{"n_layer": 12, "d_model": 320, "d_shared_expert": 0, "activation": "tanh_gelu", "normalize_top_k": false, "routed_scale": 1.0, "balance_loss": 0.00545, "balance_bias": false, "vocab_size": 2048, "optimizer": "muon", "beta1": 0.95, "seq_len": 384, "dataset": "wikipedia_en"}
Below are experts of layer 6 (counted from 0) of a mixture-of-experts language model. Rows are named router (the router's row for the expert), up (a neuron's input weights, with its number) and show model dimensions 80-159. Each number is 500 + 25 x the weight over its row's rms, rounded and kept within 0 to 999. Numbers have three digits each.
After each expert's rows: "mostly gets" lists some tokens that are sent to it at least half of the time. This comes from a sample of Wikipedia text that the model never trained on.

# expert 9
router:475508478460514471469532492521463530485484523548540508441516542507502479510488476483530519519473494501498507498522476514450535498519552506451502524526501485528476522473519458520487492469487492521523507453525512525486522503524505523503541467
up0:465477497492552547493503459479516484530455500519539482500520493506482518495556484512495485521532482506506470458467537531480519527518562525482527515456523505468420524488502564471477492471492507485544487496441516497476493524534555505550533526
up1:516489505538543535570477491501532547479478507522526534529452507518529489526491491534540500466478479456461500498516470503519472443526501452489481489526491487496525495483493479484461473517561503517556526492468510551490518537519496513523511547
up2:518500511419477522529508474471467520479470553526534496486456456526543496492514488500492493495529514545529494529503479477498549478534497494483449514465506460505466515501507500510570503457494489468466522496527491515492511496533493530506500448
up3:493477516482510525452489536556544525518506442520491517521498521488501531514478520507506521528493486476495502503468433512496494525473484524492500522498486488515492517523492482467492498505503518482510469439518569471469496473499525498522490485
up4:496511511512511516517495474510493497515477503484523530489428476573499525502524460489545520544469514519546454521510448533527498486513513521505520484488509487441499507483524515511496469474486510519458509542505511464493505496508537469470504480
up5:483533480504518475505520468469490540512528535485525520545548458507481501495548504487496470502505493514502501517469523509487470484492509504538471434499483481483531527482507517480549495518515486523470502471450496479490522502503472544535479503
up6:480510547482502494497529479527478549493495543461510499483533525502510484513519512480473490428483515501506479502492502510491506465477541465489503549470492507501485477512512522499463501471473493545513460471462474533491505485495511499495461482
up7:538525515505527489508529496554478486482500497504514498473559482522478483506494481477513505503496522481504546468462482477510472471508506542503474484570464476499489494551493534528509493494500474494507500491490505505535496471484505509468476510
up8:458517485521501461519489498487508474484491536510503528481523508463491453501529494504522512514488509501486513488437480467460547547491488486511478492479530469478477539525446525534537453507517495517531501510504515481555527497431465479532507477
up9:520476476512479532529509493520502495497499507511510508482517479509534489494467529493482485497538517519470471509482519486494468524518452522522548485496522489434535502467482442513550518506501500537489490506499483544531536495499491535491486502
up10:491492509485533490492523468493498481481489516480542470522526476479478509519510525485499514520534445519504510515476461521522482493475532565505475514484482486457472508527508534464523481455464506505507468478502506530543488514505496510540476554
up11:488488527486502505512482480543484511505518481537484481520521504474492459505515482518497508480513476472466524467448497501526538483490537510500462535513464490493507482548518532495481511506471488460460521472489516486511452505526532445480540506
mostly gets: "mm", " end", " w", " form", " lead", " open"

# expert 22
router:481492464420539479470496495555494511492490483503541506494541473524461471511494472492511491504492495523464525520484492534493518509516492534472499449515506461554466516476516489536446514467496479510494494464511518526558534508489490513508512541
up0:507521514502496496495484505521499510516544498499503483524470484513486516520547516539527482458462508522498536464518495487491534507532543511483452517508519504473456511505509495468489483530526487502478460456525520504515541512505534535548506482
up1:477500523492488478486490507489533510506500536522516514474505445535530513496493507496525506494470477456475506499476502511500506502489471537494517505489489499514518480492519520516526489537464516493486530485473485534500533504485502481506488533
up2:513493521497485520504478507494429520492508523479533466494509529519502472519518481452489533483509518499520507518532482529511509472527474532484464523565493466482545527514460508510485467516510496521509532490523518511493483478541525499480469539
up3:485514471450481485485489502525524508545489485506566470480513482564525514514506525492483454494508510485505492508521519516516509484492519537519470528498468494507457486484543498489471533474517479526493477500488473517486495496473520459518559491
up4:510509504525473536502466508496495474508495508520542494516462496488480503498478538514458539552527507548454529524500481496504477522496491448516538514481472499480548497515517520513482497489495513480507565513500524483522474489516500452531532509
up5:490495503507538520570496449452505482491475492487491536474505469490493521505534488494426508482514544536497509484505481479494539502535490487532468524451463535483520499511515498476508492476481506455517507457503550542501479546513506464492500475
up6:519495543518490534459495506499486519495459521497470501515525478456450458517512480512505522506516506545571501526511505446461497529484470500470499483497487491565484506504518525469478513504470510517537461516520492411502450519475534480480524511
up7:475518536491490554477488523507541547516505514518454546479523480545494489496486513491495536567494490493512503528461476519482479452485496485505513536524503495538496496471516500559471542483525492557539494519480485576483463524493435556485518511
up8:456544476467468515511532548534488494488484522493482472499528497550471465515499516486497510524498481461517507525527464517509511507496535504527499448448479500492494513499451520522504485519503485514440549476525517452509533507478527511502493482
up9:530540516496509528492413502477505474533507466491528500531519526490504460506505544509463518539483496498478504487520505484464543511532465497524460528515491493492526509479475527453473490520491507500523528496496525494532526514447524530471497535
up10:506510511503524510481520525502471489477481537482545498501515461465497500505513511543514476524514543486483513468497479447512473520503463488554467463474437519492502497499520515503510501513534533479478483543480512526520492490543498538473522508
up11:516494500547554512504508515515487485512503486485490514457499496518466515506489461460509499490531501483534501520471529468514511492521502465528460501513548473497483494494482497485500559477472517485536468492459477504488455462533449490545503487
mostly gets: "ated", "ted", " had", " used", " made", " with"

# expert 45
router:492496448496489518494463495545511514486500505488504528497533506507507483510525478514516517539481522504441535539490501520494497526525473516492506442561492514543451510479481452511511520502465459521457471480440538494545503539552485522526539472
up0:506492483463472545470522516517513491476465541519458498452528499482463487506459522506555487448526558471511504494537523497506498506502481506516502493482478512530528468527485516498469482422487509483508486517502484499448509515528491488528528483
up1:495521535518559548489480494521500563489525490518514528504456503523519449487461513462484514503537527487502503500515486500453493473516458493468537517521521513506510500464528521521523483502478490539528526549478517492494497482494509495520529560
up2:514514474488527541547453484485466522509508533474488496511509519474518524507482442464476536482470529484497561501472489517504544477525527488466496494502475543486453520487511478499495485481524521471476483508443519492504467495485526471538524472
up3:481444448534520496475488491484486506467506513451495526505495489527452497516479457497482559489451528490488499493515484504468511510482522504515527476526526520499503506544539494546473481515509504493529518525492429528498503515472521506486500572
up4:492482508539572519529523545496528521510501529487501510515574479486535499487521541537523436493489509476554563543489493492488526482537476498472501500478454511533446490521515511501484505512475499460484490509497524506528531498447534498481510453
up5:517440484515566507528502485488518519519436514517496506470518517500491490495506497472475477450480502524544488499456486491537551493487493498489498516501522504515480489509515480509561514507478499491461449470485505483493511487478441542465487463
up6:498528512518511493484490498499514491514511526483488491500508475492508544510494473521490521495601465439507504482490492476477513478501499464498504520566503489495526516466550499502524520425538507532469521513500462494535541472528499485520441460
up7:498531505468517492468507528521516523493493498513523539539499503478530507503457527526464544524523538499520549536489526533519502468500502503503510462482494486498491488519511485498466462526460519494465474457459532516477507486491487494505487489
up8:489501455471488518535462459485500486499515473527513487523500477543508453505462537507511527491449534455520517546511475479485524521511522475506493466562472519476495495499500498477523503465519493519515500496457530486503481491522510485493490483
up9:476463501482523558515492477517517524479459528559535513483491496492526443509499484488494502481475460540505491543488510529499526483499533518481515524485542521519503487507446484467485516551503487545530514490482475518474490515526508476497455476
up10:478493478514524492501520455432486493499479505489515473523506489502478510506509510504498519542507471488494475476466476513497487526476450489481503524474500481460533507510497498507487452524509488513476477538526496479464486533475546509490523515
up11:505527523467467487483526529489515455504493566505525524465465479488493469498485521494520461504483499486464504498466550484487552471510515509515452510501533481456545507532517526557519551471493490504497507512504521462510543470439515493464523509
mostly gets: " Ch", " Se", " New", " Ma", " T", " Da"

# expert 15
router:501502470456535454496481477512486498509502538519502490500503502532473527514560460459543516527464515519476464489504509551501499479511543519509470485504543527486501504488508470481514514444477477509522466447465487540506452496504470526499498490
up0:464482504498473526500483472472506535476499481515508482484472493488533491496516496520467507525490476498485478451493471502534545500503568533514482538509465533522493504494472519483464499521523485482532511487504502529501498505539519489518496538
up1:468446508521449539478504487486488533488489473531509504508476537496470529491476498537501484488570517475523504493481476504455497545503525490519517542495466514530515510465489520493478526569499485494527521506507527505452510520548504513497500493
up2:481511522535514452499557475454452499488528509538473439486561516537475470513482509489503509501515501541543520483531498500510446483465512514492509451565476483501536468471499528486510443491480498462505534488494500524535500463483520499513536477
up3:503481504549468548513466492506471480485507504510461518539566539528455529515467536542471488476497517551543473531509512512518461485492498517513515464555496499492488536487501427491494517513521523520519489503519515466552500499513500472528472528
up4:498465515462537486481482528521498511516504508466557467492493452494508484503527480506485483504474470494482515488499514522528538490460494531532469499468511512479496507510484461513515473507504500533528506541476501462489514517486502458502491543
up5:492512486469528536436485462529491506492505516526482526527476493532509498491468500517504514481509523488511475508496470495492562553549499485430517498495520506483487528517526486528475491472514468531461503474518515492465516513457485465464533507
up6:507479482507523497530491509526468523493519477517496463522523538483447516506472538529509465457492571501537457539474502501498489512503465506494485499501492523499468439524466510472506508507448497485489479477476451485517509503495520508499490509
up7:506456518444521471450539525526507480512500480481522519491554475517472488495488521512506462497519509583505500483569521530524499502521477535475483452546514483499463512492508530513477506472511490516479520510478509500523511445530470522520530484
up8:509501515503472504495519459492506491533528493488493524515506474487484524497478475501458523506489494538505533491482507479494525474491522493474486505525446480523494491463495483498524489483485500490515499532534494537539510519509468570542512456
up9:543509453534431513438498498527509506440483482526491515515519534500512492495481521494531508486504524443485503496524488468530562526495538508521514478531491473483455461530501486458475484453542476474532489502495469441507475530522533507541509458
up10:479483514512501496461499520431541495484503525491483525511459503490524504488501547540480524493458488492502552470463487521512534517497525512462492534527501482468509494458519495472503499517473477526506520504507489477545526463486471484539513452
up11:492470497539532507527489476480506491494500481466512477519518456557485528505516476468487510504542485527496498515538470504500526560571453467510525518562464530495505512517495491511466457514475523553538523481498496463494506535496458469545474503
mostly gets: ".", "==", " ==", ").", "\n", "==="

# expert 33
router:475486482491498472491502457515501525483473529532515505524547494552465533519533472498486515516499511516448493530491519539472507493522491530463510516559523498533494551513496495516475526477497479518493505516488484483526459489540500511528536542
up0:486479483497506474507455511520496552501536545509535513531496477478480536485486494490479507484509509504504464507457488505493509532510481491509488505485520452491539521511498547544503508500529486489499543509537492486523437505465491504496508449
up1:465505525483533483485486527483490496499484506484495499502553518533529494496468479533500478479475520483524535500494465501497499512538510569507494498489462498470456502485513524503535494533474521458448455530513542491530541499513502520443524485
up2:527486536450485451465515539516477489539497490497473460457470452484472487506467494510519488483499478495479511467527477517516465448508530546534536490493457519500486502535474492544497501481489497549509600479489498522525501499480479464502475508
up3:478486471492564547528477490538503506507484506519522464508476475517493488506432484498491540480495543501497503500514500485513479490495516488478467516472491492530452465442477526529484488493472483489503480463482483523441478447492445526489495526
up4:516501531476490494531519508458546507498520511514548487531494502538474509502510508509509478498501483456518471589477492532512497511479516446491488487542515572470496504498493497510519526497469481534487449475447504519474560500493488518498478499
up5:503480482476516477479442535480494503485511464490495465465493514472514455506509502512536524516510499506522522527505471498509495513453488478456481508520519478476516478477521483552483509503536503494508496475524581483483489521505513493489522555
up6:507465470502496477490545460467512496508465509457487519491509525532499457497504518512493480478506481500528504522521450486456451490475502523445499529535495506539476516505485515479477544507459521558508479478461548479493535521508493493519496517
up7:525465471525507512524514518429514496491479523508476484534470470481524518510528491502515503480489508443482518481548497476524493473506492476454455494497498500484506486514496474495485526517477468518541450464489499493486503490507540494507512521
up8:541454494516467499480473501536521495507493497513456524520490497501495507496507514468512479465444476467494452522532528516474510502459466468495491475514480509469517516516514483519466523516496502501483499531479499552480532479522524496521505483
up9:506524533517483470512471483512487525496503487497516488472466524496508533514536477513459472516524529504515516483432472507501500515480487434532534470461499471534479491509508522511501503526488506469507468491521537496531553481436493493508479493
up10:510564475528486512498498521509515514454500521502512477520460507556480512509504527501516507484540501463518519497488475500528551529527518528489424480509497528465497468452460495510514485436486487546475541462513508469514517505489531499473507479
up11:499455476528489523499541453520537506501486490458576527487512457468459493512534487471510549494490529502500511506498491494457469495481485499536559486515467517497532516435483508480497487505524545523500513476501532551514453473496553529483521476
mostly gets: " that", " after", " when", " where", " of", " following"

# expert 47
router:483496499496511504479490484471498507498492502514518535510513529536505540499544499475537512508461517516458499530502509526479505520523521532502483486576495489504480503446484487487516512506474441510497493466489517481563505509514481508529507501
up0:525510499460491459485529487488485502488475489502525474490502525521463525510479506478553489485515545476500505512475479509468527506537500525503463473472492534442484496509485506484516506480488497526466530520457488492525541497487495500492486465
up1:507462486493536509518452496510449503539495514521507499494471501460511499493461489512529486514520508495508508452523517514520491477498493480464480526483476505509426498479514533504496493511524509512528531490483488485527459517470536535488502455
up2:510518481500514510491498452501499497504501569528526519503572528502536525485510481522491465519474502526459452465496518488489464540463489512514474474514505514466483501467498483522474500545509492488464512476465475518492526504496518522525507484
up3:472471497481482486510501484492484497503484490469515503512416503510521525501503495482485492487519504495504452535520515493491522538503427496499478514445487490490477526474510517526471458531517496509509504512495484533518473547485461517521541585
up4:520481541527508545514488537455490517499488503514455467504520528492517487498477458510518495497510508499495481482501476485533470488476466483417457468468492548510512509467481492517441492497494496479491539512542520520561482503503517477519528478
up5:518482508452508495469507503510520541504502567483449492477513503486487468509508527522489455531481524515500448497494520520464487523516501519506487452480506500515512451521521533490451502489506529472484527498486508508476493580513481541526473535
up6:494517454512526472497497534504532459495517447547481493477483502506508498487473528525518504520501520485514560465463473485532502489490510513507468501501518482481492540497491492529498505481500500514507523555531491437472533551479505499479475496
up7:516460476502528520556476502540523507509501436500503532518506494531493480509526434525493535498525498521520492567523529494473512527507548462508482491504487494545487501522515506457547460493534500492476484514516487529514495497521521470535494475
up8:503503504521490465458492431477509469471507498548485509532509524495555527493512506486541513500512495504480544546538495515489526504537537499526472540527511474475439494460470448466483494473468479504538518476492496469518459492528506487531510465
up9:489519503496491534486482492512531504467489463547518490485502545538548465485474484521531471483488518469476550491508537521532535494518484491456510464524506506548470512533507443508503531502444467510541501544469504483507492481510458477537497472
up10:495510492524525524499540494512488492494521489488498527520517526504500545518517460480497513505492474462494505548500474518501486519553509528502485502511482497482464472500552464546489500487502521478431505499498503459524482507536479545453512517
up11:467491553509517487506512475555504578481506481560466503449517482562510484496501489501488516500515495446500500560468508537513474519484449492492511477477502489541533510523456482514485497541521492521509491491475494501499473478535520473538490485
mostly gets: " John", " Ka", " Bar", " Mc", " Ber", " Mar"

# expert 1
router:472494489479487550495480473538491536468485493528476543491507534505449480522499477490492495515488543488516502511447499517521491470540492481503480504496533483561504506489498471482493549476510471546465479490467498535562458487515484492532526479
up0:520525482541485485515507451535549538499495492524481520495517502490519446506439468483492500486511511515517513496516500506525482467500511493526496512491492491526477459520495482558520558486503481536545503470506510568482549509520485545483515519
up1:492464503461471484458514504522501482500479526507470503524537510501441534511537503478492576532479494483480474520498539486525496505499533502484469477550532508514475518467491494512506449492488488485497479496497517540539521513527505512512496515
up2:487464493487482478478526493532488517499498518520483498497452553522533488499488490524483480485454550514489501509511502510485482506473572525543522475507501430509473493472500477462520473507516520508501485525515512493473475499507521458505526527
up3:512485494529505512535495532546476497498464534490499507473495493507485514503485482498543485495522528523492536515491536499522514499502487541473541476481510515499482512532460504515509528476503487481514495511508503501491451476495473514512584520
up4:534448509494508455523496485479523520469507524517531515466498520497497504497537507526504481479476478468549519494509537480465505473470560519461504507469469543518507477482461517508475518462508511509489484542498531480471463495493528515505528543
up5:473492504493481482496481523500486479505512523508532468452501533502512547500540471485519517493498492527498504524485512525475491495545521519492545479456503474508445485495512510469484534504477497493470504472521485506478491507485464480507508519
up6:453521493500490477514537539487504516489474467478519472459538489517524515506498509497513517512465482483472483528512477489528503507485512492474438484473489461577504527547463527480506482517494478491505543526538540507476475495502497506512488548
up7:524500506550510478455488553469466503479479477524434463438476494516509551504532474504497531505484473491522542526544503484519513497526497501483530465499498508498483483497523442487505492485507504510488465543569464496503475526486509504554492499
up8:489492483494491501500490488453446531506523517535484523511537510490510509488500549495481475485534519518505485482489464545486526488481472496480514495445540512545482516505506532516504496523538509494500510503468512486517517477494506506539510466
up9:521488494483494470545494519441481459464490555497532501502491516488522543503461525485440516489493527486516438535496560478479491549467496498578498485441488474563455503450507496527536504504471494487555485499531480507507481488496479546505532501
up10:477491509496539489518452545526494538514502479473475501454474444512536480504542550517508511478547499493532486496480533496444458488470500546435474549517506464518476509482544517520511510501521501565490495542505463490461482551514475503483497480
up11:509477506482510527517478534480521488498502520493527466473511490528535517499505502510514518532447490494496502523501531486490472509513520548519494474493509491466464481483483477401527524532500492543502513480497539448512479511544508525500488472
mostly gets: " a", " f", " an", "o", " no", " new"

# expert 37
router:497490509422527487486497464516486522490508498488505510495492486500487522518534474498544527514468567528444457534484494491466548510531522516489478500578521483498512512491480500500520507460532476504476494435442492519476482522546460508504501517
up0:487489493441487500459531507526471503481566512472534491483489509511468542501524478530536496506531527509459429511538499482516511535516445528449521495477524465489530554503459494545527527458491496513528512517478449450518561506488523470493502477
up1:461518491514507493512528538498542502534522515474468501545513511475518485500500521490486535490494464506482513499551505535469490547493509471483508520503511543442540510465518492516443540487502506471450481484495505485478435476472470496491500534
up2:479516494484502502454484484475508515497502524444477530488472462513487444504521525455489542513486524495483466505498501517496513517531536498476526503456452488499502531515523528529505492520577509508535501494534509545470485515460473462477487465
up3:476523501487482467533512527518467518509522466508543488486489516477485498494488510484511510501497533503487512501480476491477507508477549528500474502501543499537481487552512526531488543466463485470480487518512525470577531472445577532479501509
up4:475482502490505466490477538536493471504533471467540515525539503503513446499476483500502488535481498511520505489497505479517475538525517510508487462547521487478515485517534552591494530432493502478511506490485473521486539455478458512523477512
up5:478512514522422513527534479501523527500456512487509517446513462540490486506529505476474497460516471529465523511501501520515476502459476513461469520485496475527440505457500495487517500479500466513518501468510505524494462513574499523527478448
up6:489496535481497526477478464566466518512483493448494523522528512496454515488488479490503529520530550486473458434501533486515468547510487558503527490500520471520470500506482491484542502506465488511489493490465484499488476533540517473534491533
up7:525542506545517469476526476483503517470494520533507505505532531501474537496524555534453455533475515481477500491498508510550529491450493461483458511526466482501468488497499474519455538495533482488507491486519486504526496500506500466523502515
up8:509503487507479520540546451493520508485465523515534512488534546528508525498515520543530493513490483481505499504496502511520502489493502494538538495531488520506468494513421456473516526474499528468500481469511539534472502483477477493503485475
up9:523514504544506459518516492478545486520540518498489493509501506495482515512476460510502493502480495512491492498500510443510494501495497470481477471489484517473507538489445544524536529486520550505531495530487518489479455515508503509481535486
up10:512503528518519476500461477518490483488495468497468508511500513494500478499517442477528517479543493514458500512518479507488541476469497505522500459557532480481508491503452454489446519455497492509533499517522504504432476499503505456531492487
up11:498506517520539528517492530454475509515511505520508494484491470455473501509484498513498488469506509482464492510495511489477510507513493486507467469475495492498481480519520440520489517488534489536486542511503553459501518528516477542469520503
mostly gets: ").", "\n", "---|---|---|---|", " ==", " |", "."

# expert 24
router:487493469494482515499486480477449538469488514534495493504488529541478482523503468484490510520481525497460499529519501517437542507545519502470500476476514512509489520498499483487496496513546482481514491458515498489498493525535505461525524493
up0:527455519514484525459506518533456501520464477521507542475484493520523508490466486503503536515507484530502464493497489518513507533529500493444533519522449464477485503435517485497490500485504504456491514474529477490513488500491522477511528461
up1:523485493464465548473496556481483479508501462548552500501502520508430536513479477495518540484489467549494506518470478484482527549497533465491483509469483497492493514499473498501503505526478495481486479549490530488516472507484531499558508522
up2:497513495452534495470510535437522513530526512488527482450467515470489495499518486515505500541545501479499493512506492542471504548486523470549441488481494493491474497494467474471482484503527483505513552476515507485549481540487517477528489516
up3:524527534507504464481499490493489526508461518485469517511497477541498541497499495466514510516463476481487462497563544532483483494473505510470531515529482471501493459515530532503493488532504487488472479466507489497511499462522481517519552517
up4:503481505453518495496463495490496477504452562493483523537530461478488504496523567493517470493504470439478532517523465512483472484460525495493500501558505521548516462486487464519541523524522501520483498486479522495472513555535541449476521505
up5:487519503488452494498537516530532472513496533501493472533499539461477486505484491492479510489481458544505491476517531500513510468518455516432544464514472482529463532523500503470465479532472518513509508501524521531455494474525507485534500486
up6:494467486545550504487518459521525523518552507467516489524491509534512461498500489527505513531463439480505471460466489534489555484462472507489502521511517507460500485502469502479517541484516508566492487508460508502497526479504512508490499497
up7:517473486452524485516451475530509479529552522536500478483480452515505473497526478485498533501520467488468492545525493486478535548478503473551514528505513527487509482489492518537536480490495478516491464507508452518534501499499495473491473500
up8:489524510469466497507531480505491461484515460477491506464512515522531468500480458450515487455499488517534519462526515540464541496525557505580445548525506463557521500541467517522497506495470494529534513493535497490479585485501496485534487512
up9:505462503468479520499481441448522474492502481520496525481504520510507481492508456476478514495505508482491515485475519553517445484498518506527513484529496532527476505447515533509484482491476513476500499502480509476509519443515519468556526526
up10:525487542543492527451471502547484500497505506531458497534493507483511486509493491551504494511460508538533533502498514527516544489500509477496504503476503495546510507480506545517518513516512498501540509513472492518529484524506507514441513475
up11:512574491514534523506498425461474505477526446523544525505547535493560484520479497514458496497462535524517524517479506503536499502512483465478494500505471478492508533489512509490474478446501542526470503483471519474538533467481444495468557512
mostly gets: " organ", "See", " consider", "struction", "ception", "duc"

# expert 6
router:519470514477507466500494482529483521501480503501503536500556467510457482498502498476495470511477488521489486487517505548489483519525494497491486491532504454493463490444463477505528532483496485490503474460475487552501494487501456473533540509
up0:505458515492498480482487517493500489465490519532490520472486517512478522487514514492541497517454515523493493481511560519454512461533541481537531518528484500511456476448508485474485488488487488470482535457479527486521468584537459539513486481
up1:526484501491563503487508454454490541502472514481487482463555521519494516523517489519500485423546492496563539535498499501510530506512528507514527503525485515507469546493525506483519477483489482502455492488478529462512470487509482507520503452
up2:490564520500470556518508499458503463520526537515513494547534531525537488503500547504499473510442553499499526527497527519534549545533506501524509482554490471536453502455476490495497501507492498478457516491516520436535482503504504498495486452
up3:523535496438493543473488527558454507484520491517459494476484452522477513498563514498466470513497524536535473536499494487487500470539471516526498522503528497496488531523467556509485537497527497520449522521491508523495520497479476481520509511
up4:539507536511528537478538552487496531493478478477530491442496520499532508516478517530500448533479506492468486508564479500485476536514534466479546466451488480488515517476473542492503478524523518518490542501514476554468504526471499485481499532
up5:493542496491495521519470513522492532495494502494519551480518514526568497492517523449527551508483475463463477509474532544485512494468508507524519461490500513460471508500495452455505530521522448501504494510484468479510544529518476565486471503
up6:535525499468529499505494491480494436481499475484541530507516468505479476504518482501518565499473575508517544501462481541458502486520527523483470499513496531490531485503488501467475491505486518487480517489485509508469487506505538463465474515
up7:479464511485484489482513515494516504501506486553510525527558490476481514513472504482538469505535517523484487526483477532439504477457482490538499489497496523543501510515464498512501468485481503504470543466491501457503522496473474494537500507
up8:448495513520479501485532480531533505487474485501467521502522514558465509500452474463517463517526527491499520558497536514513551484497469491514493486473493487495467506547469447497490516478453458484540471534521462500501488485522474518518496494
up9:506530483488530467495507464490510508500526508496474505516477525487502468480495488517505520505544474483457508525494443526536486471454508498482448488511516529502468535538438519525507517470513493439524509467468526552543525507503549523503489493
up10:510527476476535489510540500546477512483469553521477479502500513494552466499443492482513485553483541492531522466469466511470516500504538518537509462505480530493497507535469491488474508458436503489471554546519529495513492527509478512464497494
up11:506494517485467513486510511506509534516502522485497487495531539488480496504467510477509497460523496434520494512451478493515540514525489504555522499489496478548572511471519487503517525493491504510542510509466465491487465509509511511503498509
mostly gets: "th", " b", " w", " d", " Y", " Th"

# expert 30
router:467495484427533475498488481527520515479469475498504518516509499539466475528550472482504522505492511526471469516474530532499518491543500496516501475515528502548497510485484475528455523465521484541455481491510457499531519478558519540493521533
up0:474503514510535551504519521505503501512500488490473503456493505457548527489478477499501480457447464521510475485477464481506504508514498543507525498468469501474440471468537545547497478541511506498534496479463476518497511471508442514550517459
up1:470469514445455483532494443508491505501529490465515434512498490504497541497536483498512465534471446478497480563539526493469519539508536471538526468453467490489515481504490502494468494471509513506496481527538489495451499515469497494516515515
up2:498540471555495476437477503509503506542483519488512467508479453527462475510479484525527494515497484497500542510484528471504530483503529486497502501479504491508483511518516486530480507504508507519493504483477489467510461532494476546523507532
up3:513499490486520452488528518479495499464526493492490486503514500504524469495537519498531505557459475466517507478506503501530547545518546523480498502495497480486487481470479464528505510499496459523513509476514520501490540479474541495505488474
up4:496519497525465489485532451447527511487482509480518527513492510492537529501526495546474530460515463498527516507505504501484486468499525479529504512513460466535530449542493575513519473436500511503454468469485522506507557495471461444518506519
up5:484456531466514527493508542502496506532506510504550502489513472505493468512497513476525490483488467509493530560478461531518517478509496533471504521476501523525519490505525489548515497512532482530470515498444510486556468508503456499478530503
up6:513506508488462507489504534542500495501531509500469463424468497487513517501471518466513478484504467504508514554495521503513523502526503523468515518441511480535480534514505467508487542496486517516501537455538519518503519521455550486524490509
up7:474488517522475487462535481485514511504491483502495458500488498509500480512504453492510476519577489496501494486511505511523478515463513522574512495486482511512482484464471498505496469496491477521523499499520557497541455466503490453530523494
up8:480468487448490442498522503478545497525499483483554504522526561477508544487443475508469497516476471508527524465500537505511483510509502467494501486510530518504476485499485455487497524482491506516531458519513497509491484528478510509556467490
up9:504491512518481554430466500458501473497530504486469505482502467478512529484498483481508497507465490464527482479468537519511496531490495483528476497515476513518470469473484490489486509503513480509498491507498466484485507491489471506474519464
up10:502493500460497506492502486531543489511502469489491498499494525513486564489492478441479528520494539470502485487490542505502506498476477536484488492497540495480490511484495454520450524498465480525532489465510493509466510551494472541461504492
up11:529504484454522495532484459515507496465452488499528569512492463514515487517499490511502489523542488454478518507527481461504541519509527510505466443517451497562514536484477496542485484483494506484495530486497506502548438516480521460466567494
mostly gets: " to", " for", " from", " at", " the", " by"

# expert 26
router:507470494484501495490500497502469507516485518512496537516488518520523517508536487488487498486478499515484452515499495493510535517523510522500469475559543502504491517431496485532454542508512492539465483478442475572561462509549507454500519490
up0:480520519474490529541491469521493503532514470496494502483506511502463492496491472491517510518499509534485533526494493523507516476521529542479526461527525485461455499523500512532489492486507464515432474473481539500535501488471546515508521487
up1:519470503527475450475481510533507471512494498480499484451506499496555544500551465496472504482518518514510465503516521478496532470468492509494484546500524469515498496424465483524455499477473523538521484496498494498506441483501471499483510493
up2:455461501524540530475472497525488508535494509443548502493464490494505507504561475503510523499516492490485483487536484533488467493506535531538497489417449497507548539505475535528476515507486498541499492500481502497500454479566471515490482493
up3:481520490535491550472486480524524518498504509491487458493485537539528475522481459527500445511485489483461538521468478538478479482468552506459514533515476509468516501507503473511475486496512508507486488499466515520515422500505550471495485509
up4:517475475505543482540502501536534516479492435492479515550542499500482515511493478522446517499513537519505499483518491476501510507533540492483491535530521494500521494450501485500475491467487466469530486525492503539523483518471479480518560444
up5:489519497449500511508506483493507518502479477439464503529471456547497516510565466496499503502513458480526497516499487516488525501546528521507479524527493486523497502492474526507502466485479502498492515493507561502520476509498494474488522559
up6:494564504506508497474473513510504477476484460523493502486457480504526500495484526487482512507551515535489482506551502497508539524528515515461482497511495491483473475494482492466481524498544509487475452499536490555493511483482532453495512496
up7:481496548487497542525448484495490493493503502482492453470507508480563534485503549546458464547471483488532458526507473485493525503520525484496462456501466507478502472525493544458531524433511493502499516496538496505506520474512532492544466528
up8:476524498477526533542528508473466522503464510444503501484488518504505535488516463507505513499569479498516483479508559504488510514466486514467539518477506487516499511472467527501474503483481497501496506514466509472476517526504451512470479528
up9:493506505483495443517462502488482465509501475488469473523487482498470495509469520496530486561472500528519468530447462494526490467456502498474518486459547516512520507499468466529490488458462512486524478486498471478527449523498536524500509476
up10:474506516527553483501493473490475523508531512471464495470491466516510488510512495523501453496500510556529481472537517475474490514498534512560529490481542482471468492434489461573542461492537506507473467487505477529452528484535497514491511531
up11:480538497486470450424503527513459483509484489492504476504530544506470507502493525471531448528515544496512481514505510530508452536491492476493513477475538510498549474491502503474516450517453503452468490501475479453555518486512504518563519472
mostly gets: " ", " re", " con", " imp", " success", " f"